Experts of a small language model.
Size: 8 layers, width 256, vocabulary 29262, 44M parameters.
Below are experts of layer 3 (counted from 0) of a mixture-of-experts language model. Rows are named down (a neuron's output weights, with its number) and show model dimensions 0-255. Each number is 200 + 20 x the weight over its row's rms, rounded and kept within 0 to 999.
Before each expert's rows: a language model's description of what the expert responds to. This comes from a sample of Wikipedia text that the model never trained on.

# expert 55
What it handles: Digits of years and numbers like 2000s, 2014, plus mid-word pieces and place prefixes such as San, Los, Sri, St.
down0,230,173,222,206,208,168,202,195,218,182,204,196,186,163,231,222,209,226,167,188,236,178,180,182,205,218,207,203,180,244,154,181,193,254,231,177,188,185,215,177,202,194,188,218,164,216,205,221,193,201,194,201,187,204,201,228,221,211,193,199,226,185,218,221,165,179,222,189,183,208,194,201,233,191,206,187,214,207,203,179,206,175,208,186,228,218,159,165,221,197,177,200,229,220,205,178,194,206,158,232,212,213,202,203,207,173,207,161,198,209,175,213,189,232,199,206,184,223,217,212,207,210,186,233,192,194,194,189,195,211,161,181,194,202,158,217,199,194,218,210,219,212,245,177,218,210,201,186,214,188,172,181,216,217,242,233,179,222,236,231,204,207,218,160,218,203,199,200,186,205,205,192,165,202,239,192,177,190,217,207,219,185,206,222,211,171,205,225,196,202,208,244,176,188,149,193,224,200,197,193,203,221,198,195,229,184,179,191,203,197,220,216,222,199,195,177,184,215,196,192,217,232,234,169,163,216,175,245,211,235,214,197,197,195,243,189,190,233,197,199,197,192,208,199,203,199,185,188,191,182,171,188,215,214,179,214

# expert 24
What it handles: Tokens after a clause subject in sports and election reports, such as led, scored, defeated, against, was, plus table pipes after vote labels.
down0,207,217,183,215,218,203,219,189,190,196,196,181,208,196,196,195,213,224,202,214,203,182,208,195,192,211,213,166,221,173,182,225,201,208,179,227,211,208,154,207,214,205,196,234,216,223,179,197,229,190,167,226,210,175,198,185,203,188,210,203,193,194,178,222,161,230,217,235,177,173,202,199,195,215,182,200,202,190,179,219,197,212,185,194,199,226,236,232,208,212,202,192,197,214,206,167,205,199,168,221,212,189,213,189,197,199,177,243,213,198,171,185,165,167,221,187,176,173,216,182,211,205,210,204,209,224,200,206,188,243,199,192,207,204,210,169,255,215,227,232,192,164,198,214,184,167,192,230,193,194,234,232,187,226,188,196,215,202,209,240,183,202,163,190,224,204,190,210,183,208,217,221,195,183,209,183,196,177,198,167,207,196,205,168,205,186,211,249,186,238,213,205,244,203,228,207,154,182,202,201,236,212,228,221,189,213,177,192,242,165,212,177,187,200,225,224,215,179,213,208,189,188,147,176,216,221,201,210,172,147,199,208,155,212,214,195,187,192,207,191,179,207,207,174,170,191,241,228,201,183,223,210,226,209,199,209

# expert 51
What it handles: Words and punctuation in filmography tables and entertainment prose: supporting roles, appearances, title colons like Star Trek: Enterprise, genre names.
down0,206,219,197,195,179,206,215,176,179,198,183,199,169,206,262,242,198,209,188,213,172,168,191,173,183,178,204,231,219,231,154,173,250,171,233,190,209,188,205,196,188,192,214,217,213,240,230,193,173,225,231,200,216,190,217,216,205,208,215,201,211,235,195,216,213,188,183,179,221,186,198,189,233,181,216,191,216,158,207,211,228,190,232,195,218,196,196,204,214,205,228,207,225,213,200,226,212,177,211,199,212,183,212,172,198,238,206,220,193,204,218,181,203,192,211,223,238,183,196,186,188,176,211,195,181,173,161,187,190,186,168,162,196,193,187,179,206,213,207,197,174,253,223,204,180,173,174,203,177,200,212,239,216,172,199,211,212,193,206,198,221,222,175,200,201,209,190,188,219,211,186,194,208,205,221,212,215,162,220,171,196,164,166,178,172,186,213,200,207,184,194,218,207,177,241,225,213,175,169,159,194,204,207,181,194,186,196,194,179,221,206,192,212,178,209,214,196,200,216,209,201,196,240,197,230,166,175,182,187,217,192,215,200,187,186,205,202,196,213,237,193,225,183,177,224,205,147,174,203,214,189,165,183,174,197,173